Weights of a small mixture-of-experts language model, trained from scratch on English Wikipedia: a shared expert of 64 neurons.
Below are experts of layer 10 (counted from 0) of a mixture-of-experts language model. Rows are named router (the router's row for the expert), gate (a neuron's input weights, with its number), up (a neuron's input weights, with its number), down (a neuron's output weights, with its number) and show model dimensions 0-255. Each number is 128 + 24 x the weight over its row's rms, rounded and kept within 0 to 255. Numbers have three digits each.
After each expert's rows: a language model's description of what the expert responds to; "mostly gets" lists some tokens that are sent to it at least half of the time. This comes from a sample of Wikipedia text that the model never trained on.

# expert 3
router:106151142098109097166161123169165123082163126141096125132141164144114117171173117109111158142150150135085117120156153091090098116122101124102115094159151128132129122141143123131108143101127068121108106133152125154143138097096126154151097131136150120157101114137118096140146118131117121143126115125099152149135108092132129142124156119131122167066176100146110098140133127145099112092145137105127161122136118104157142094146106150142150103104138119109139135089118136181125130148152164115148122137156181092143127093135089135139124113099115141153138126137116121110070172150078149159147130110123136129091162100145148110149132120128143131127200093097092075121082136107077134144101113121138169128149116134139135114105104142146126131121160171133165153154145119114080095141126065
gate0:143134135107134122151165141143176146091118142154085113128085074148090140176137122163113180144146114091135105117130163149156139125127118145123087112134125133066150131117153153101146133141117103143184119143127108110146128140123181176141118140138141142117120140123154139093142114095151122128149129115129147118134089111096122102118165137140143112079143121126167170140150080145143135149175136134146131120119078135125103152115112099134138208137134078152146102103139175145130109124090137158102083110111116070105096131112109132140102128089118157162107145122135114146130126149113121157150123132110172119118133096086136115144121157122140127140135092116097087121143086146112108096111153108157095124127134162136111128089116098133157107096132069126151142159109169095131126151088119
up0:165093103111152103151094104134102175139135139096132148109147188115118137160099119116114128118106134120155123109116104157090167144097153150153112125163121124113145143103116136145094138134119145118141127146131110177159138158099137161107188132148118123121145147075100143108126161106106092142127161133069147125116125070139125115122104143161135124111113135091145145125152122141128170129166162117128110120133117107074129141074155137098134106098147139177123111162123143121141113162117101152136123106128104137124150141152176142130148127113155116113155074144125143169104084108146100119086123183150128123153101142135105102136121134138105117088155136140158140132123072131111144114109166147170105163123146163081124138117123164128162146137099117066121097174172157101121114131114132
down0:099168148123125152140131128124134131149163127149163118155152125100113095174104100146135155135165078138131150117131112144114153118128158134135171158117151113159097115178117116141107125103143108137133134124125147156118102121153097122132156150078124100148098146127125148129105122133097077125179108101084135164121146155144117148148142108096133112101097148135144124127092177107090168145109116109091123145109149131110147084122089119140099125152106084129144138161109112153087109118141102072109148180087165124132123146160102104113110133121125134138114155103135121103135145155106130109103174110096134103168109102133078093146168141150163103076133121153134158120137104118091132133116109177123130152096123112150158141108098175124096142210125138153129156127154116143102156100122135
It responds to: Name-ending word pieces. Final pieces of place and personal names, plus last digits of years in birth/death infobox lines, e.g. Zrenjanin, Atikokan, 1994.
mostly gets: "Animalia", "ina", "ville", "ira", "ović", "agar"

# expert 10
router:106147132103102133165142130125148136120109190107070094107171165145148101189168070057132143170131120107102090097148138117118113143107094095106109105125103127115152126145135135085112134115158113141124135135150140133133145091098115186149134065157165097131070122144088100094134133143145143118134135158088105156134115115115144177127097101129108117114169102189161130119143167112131121114138163127156106123127127103135145099122083111132148116099140154128119171145148136125164102143101134149110134095116126106106141112139148110132153109137094127083119134149145135140095128136134115114117136120159131112169136097139146126149143136081103140102161117130135106150122104145103124190126118140124161095145115167130128143096078137140118143114151165118130142111170135135109134146161114
gate2:127153084114105148135093119136134096167161118160119095111119130124126128157158138154130109114120124152081137154137183102134085165097131136085109120134114084090134104170092097102138107037077124143107119128137118116098142106112145143158108140139141122139110141190112149117137158076115151113096128144131174125150141132150089075183121108174105109116160111122113113131127128140127105102146138101142121153149147105159122142161098097115161171124161127134054134119124152119113100143103112113143129174130167144109133192119139126104124142085120167127138127136127099123141137131102115116151146137188119118084133160121119131120139149127129115121126131091132114114124142126148133176146138088142115117160123110084118125127130119138179144100154149154126166113134162110115103134136119
up2:151103055087123152142153106081101110134125074094106104131165113141147111170149149130160140124110106106112136120136137127133127133108096164118120104141143105123131130124120134094152123136152114190134119125098124101104127092129148112143129108152084101120102131157084107093142158091212141073160106152123141139131172138114169128154110156151154110124168110147129128131095183119189136145159099129152120149155131133146111115106118095099163121131131143136061097112123103117129153093115145167140152125123124135119138125106134116159102107125150112101100112161152088134128114099137131111158145150149102156144078135150144143133176118128143137119106153125138130138136117169103128115085082141183112115127086156115114109151134117105152151107125139184131140128103114130133142105096125
down2:139152114099148121153124116076132151099107093137123130094145095176137146152125145113127150116117133102106156111150128153133152170126159126129142128136189099085145110143113136071129117115120147172102135122145133139134114108135112107099164107132131124156141135149091134135101104088160135130123139133142122111114112160103127089161127121136119132137130107134068109123098135117142139094123104139130164109156167108166119097115140167123149142121131126070130109091129153141093097125134111101111132159117094134161144184146157107140124155125155086119133097150147086099137103179124130108114112119130150116136092138148077128188206148118127100122117164092142140167141093101150140106150121083099116167152155125093145135120139158154140146128110123153118111157164125138132163080091189
It responds to: Copulas and predicate starts. Forms of be (is, was, been, being) and become, plus words right after them like a, as, fully, and opening quote marks.
mostly gets: "be ", "been ", "being ", "remain ", "are ", "become "

# expert 27
router:136135125128112112145132102127177143132162162186102125139159150129139124174119074104112100124150136089096095096116141103097120130142102105087073093122074121165139137155161156095103135105122137154102140105146089156101152107100125176132148131140151080168118135094136115110136117098138141134110103110126140151156146113108127161183129109126083140120170104155111141146104138121106140116150157095107116108151126121144163140142120147104143103113109158141134119142141147141131071205156133154132107118155124134129148092126117137123152089129081139121148119155111173105109124090073106111133146104117127101114144097103138112140130169140164102123113093116133114119092146112090129147132135113105104130117131155107118140082142105138118126103134131173126112128122148106058108121139071
gate1:135153105110129115134125131125172135166178138137109125123121160096142123179122061144107137189160104085116089115136143170111153131129130169128079092141098139124123124137125124086102131108091134150114126167166110132121149147116151165143149153138134113138117159099116115087121120118130125106107129128132136099154145086121168153169125077098119156131156109149110103148117146078098145119128175138121110138128121148136146118128135138097137149096112151107111123080132138173114094155115097157141096154144134156150121093087142149097134127097066120100139109165143153104126120109095131152129158118131106147123126076134113123177152120133143105144126123152148134148114123139128104144178092148105127144130102128042134096118140139142135131128128079166148132138160158107077115120133083
up1:093125102110122123157155120118156140138121138146141121156148086152123102164113092095094105113127114132118129115111137097091143153126075061122136129113086127164177112171150172105142120094107129138110133107146106119135174102123115138101118143159139093154102154080117130160128123129126120135151129091143139180140123134117111124173136118120150116114157135131090125104106095110134119145127142129146110129123113093129180114137138137136107093151138165098160105110131141142106112169158148113156149122174115141112118092169075168118134111129128095132169144166103162073117077100107166109088118121104108130109112064127122110164144129154154129114114124150155115125118178149117112142147121140119112090176149166101121122090142136196139136159140108155122116153148136135094103157123103
down1:131135143168092152112144158150088099161107107111176101112161119126105136115144142109096139102108146158147160133133136116158111136111114120128115103160112151103123121056139116088152105154118140100143124128171142152159128121123135099115109153114162158114070116154135143126171129145093132130162138135114111114067102145151127080137108129150161131105118143115127134172139125153104108124106105136128166128109130139142109183111142122155121140105165134133119125142165107068152143125102129081092128101093125135125137156142161116075142133160168165134099129135168084138142123161157098166148085131103118136114111148183145128059120100126103130160142109135140135115131124147136128098110099104113141144154122142152114134155106149134100104133105100067145109147129128113164110128132201
It responds to: Given names. Common English first names and pieces of foreign first names before a surname in lists and tables, e.g. John, Robert, Michaela.
mostly gets: "Robert ", "John ", "David ", "Michael ", "Richard ", "William "

# expert 15
router:103141149086107119139127125121155118102112145118097113104124133159132102163164145115117117181138162101100119104107151134117076128151123138094109133149114084092158153148175130091119127084124120138101133134157126105096152124124109174160118090166181133150072152134124089097141108119130132152086117130100158173142099102120127123120150076145121142128175090166141108144134146085090147096124140060134134096129112163158094125110084117131157109087105123128144160126136142153153098185140115127114135117123160124125164130142129120124142124122135162136129104145111133086122157137111100081110171110123144104112125130146142108158092135107147121126143092131113110091112144138101130163130126162132133129154135166105101169112097124140151122127145089117135094141100156094099085169151098
gate0:171123134126110130149146124110141156108097149136130131135120144132121098143157141141136111154098132150138128111104110131121094085155192148109111121113117123143154129097157096142117134130105111120113128181170132190151125122141096129116127131133168154148107080134122115128137117151132152133161082130165123112140085147138148113150103100142130118126117094125182156117090156093119159109174141128110183107145157132175107165143145121129111131128130150131118156138133095125119152141116136135135111109065083143142131148173057095126145120108112120156165134143131159098110138110101131093120126110107104113112156126086148091121185119155147134101133122083143129108116108128103078140098098143098056122145181170134116136125099155112107112111151113123084122143131185121151133155107092
up0:089143121086111133142143181154128122100134074090118153076099154163121110124116150089114142150114080063146140127123113123123126121149088150125133101145156129114149143116119113127139127115137132144109167159160142148116103155126143135100128110156160124147107177173182110107105126117138144105109127139093136115103104092189146098100130114150059165102138102098142112128133131153112117141129108102151114141091153162118079148106167116108116151098088165164145140147169161102112103165146131145143133196149111119105168091099116115167094146100150119143132114107128126117124157142102118140107126171115126098177138110123096141153100123127146121150129146083106167122159114137104140104096090126154124103121136120168132138104143132115125165126120119143139111145153157125138109156107107
down0:115147085120124111103165106135108143152107157113127117094175136132123148112097178128108120134077149124125143091163142153117140106122143139150123161132118110116118116136107127121126144097149130158110098139126113087123136121136092110128108138097100148115156130162136108097205090126141178151129149112090159140156106098151129101100103100124114148146160135137078133136134111142096136095143134119112117127171107101095101117137140137109116141098137175137127109147156115129101126197073126155102111144144139168186176119166150113115107070127100145135164136111141083132137188115132148076105120105123182143153135141159111104142144147138144144141126128141154103076135078147095122164135135128111145137137138082145091137156087131110123138160110115115096119155131149136141165115156136
It responds to: Possessives and family words. Possessive 's, his, her, the and kinship or royal words in biographies and history, e.g. father's, royal, Sir, ibn.
mostly gets: "His ", "Family", "royal ", "Her ", "Ottoman ", "father"

# expert 17
router:142185133135063089177126099170162138105135198146089101102123165122139094178126105113110127160126156111110114113098143151099095089153128099117121123149088138178121150146155141112096111123134107141138134125142111134155174100122143164132125094129154123141056107129131090085148111076091115150115127136080136125141103123127145144127120106131121130120167096148152134109140139101083135104104157136116156129111105114140155130158122127135149135107160136142105158103175141150148139146130143148141124126148133102153122088116116138101162094150112167161139093133089152097087122138114125135118134129125153089110109119120124145148128107122117117127140111109095113117105127097119146142079151132176151138123134134109055117101107100127093155099179144124162126117103119108096088121148116
gate2:165175129148131156143149120155160167085140161118113126123122123138180150119133147140107118159158074117121142112123140149123077111140085119111162120113135114144097098125097102120103140138137107166136141120122081135162138104142113121142186125099115138116153130129147070167130129142139124131096117107165116134090129138161134167122126102095115146138118112125134149101141134104089103127101145150131170161121117153177094152153077129183161102084127128110143150136163116138098147112149120112122197120144138156138097109126127098163120136101130119179125124106107149117085134144086136122102142144150136070140084121138123117158117163126132128123140087172091134114140141117127094147134144108119181128105108109136124127094138107123086170103169102114145143109166144111074153100114117
up2:115092117171137139125139133083142117127120132131146135124147103174096173120113139156125135062110104125143128157106112092087157124049105139145108153127153110098151116121136120135124134084131122100135091128123136105096107131117146100142128141111142079106127150117164128182103126181116106125094130068140151117153140148116105129111174164144079090142121139181128129109094076146145101131130128113140106120106101128123142115111148121173120200183102158116178134115119140140138137150112136129088113148119115141130138170150113143120149112131095098138129135143145067097149111140161130117138150103140136143125154147118133114116163138113135101146145129164116125140103129133112189136118080153101101175118124121179151127162151148151136112134128100182135107163132130162132134115128143
down2:122110096131124146118115118087120104124154168147110176108144121149141125097150133115101139087108124131121099168120130163110139127143176137136100124121081102079128113143125140116118116146131098100145108072129095094146119117080105130108128142149169127139119134178108176135093098129121129127142158144135157147209113150143133113132172135160116143103115094135118154136148131137093127116182114138104142128114112130117160074106108144114108172107145172094137118143124110173119106129092112127135122096113141109150144144161112127124190116144114132127126149158088160119161154181099110162145128098156195151103144108136093160103138148111118155119144157146132087150084059130133136157124126134135113123114150120099124135170092122119133082148145127129099127141098128142137138154140085
It responds to: Date and list punctuation. Tokens just before years or numbers in dates and tables, such as In, until, January, open brackets, commas, en dashes before 2008.
mostly gets: "\": ", "until ", "In ", "subsequent ", "By ", "Between "

# expert 8
router:141156121111105122130127120139177146102117155141084129098149145138168136208124099116129159163158123128067111112118152136116120111130108124070103132127131139122138131137151138107125116114135080133132127127120142130119172132082147162126124123140165125147110144132097116114115102117123104099122139068114147125154098105114150158140123058159142163107161122147128119120145137131100101108140188142098129131131167143123158107101124106155140155109147069124152130142153122165157127166142172117172117108113144123127139110118114138136184131120114141118147112160117192107094146146103132139141120109113171104148110109128155118132120162096125110137176109140126106124135179097105173110102116120119131113146108160118071125081094128143131159093109122096174138092134129089090089140129100
gate0:126121082148127085114148158128142157097163175116167135113166143134079120144127106125105119120137118147071130134125126125118141124096088132062121120139110081119142113133128164144063096104110112176124119107135117125101127121110155139159120161152122154157144149091082134130175121105159177113117110087136160090136153184093097135142148146151131104094122120124151169142130137136073102117165138095126110147160141095156153089126130107154164092109135161079126146121118123120140114134113136104138110158133142114148144123146157149120147140149135144089132114131116156127108145160148159087178073103166107098092155116082095093110133099126108107118131179104109115135118122127107101158098098133107148092133146125121117117110134109120144136122143171132112146142147150162122097116126126
up0:067132126123116161126128166128147090115161158140140126144126109113143135120099080136154093164162128113129136165132139099122112133095123104045134140108121118091096101157119096139149142097151109157108147151133134130111112128123143144128158173112124134162123124130149133087133127129184201084090080121162121088156152147135098100145113116117149073110106157102149141152108122123151120158178115120083119143107131111142096133115092153136157102101193159082134131172142165122131141104114140080157091129113136155124150080120157094114164144179124139144110134054196107124109156105135116106122103132116125125141118141117153139094152137121123149131168140128118123115139152116135150118115129125110141116130124133170147127091132125143134143103121127111138146113125136122145133108164129
down0:111065120120143087102122112081189122090120087142124108143146134127139149131151126164102126123118125090158146130113156121113124099148153127093165118133107111123105133132090146160144120170104149126107128135154139157101129116139150087107090153131121128133148150130106146139134142115144172065142150119155133179168117110114129125134131151117124134120127129096113145148154131157113111115124090138096084127150128111139105159104101174119083118099147091142152106156122132114142097135108121154132121085137129132109145150119094109095155160120104121108121151134168134125152165118104130135149115137088138102112129139135183144100115074145120132122138137114089096147179141120189139134155121140129199130135133111108130090150106092121141201121148159173136130150159142127132180080092095
It responds to: Opening parentheses. Opening parentheses and brackets after a term, introducing abbreviations, dates or notes, as in (RFA), (1894–1953), [sic]; also month names.
mostly gets: "(", "[", "^{(", "^{[", "Vol", "(\""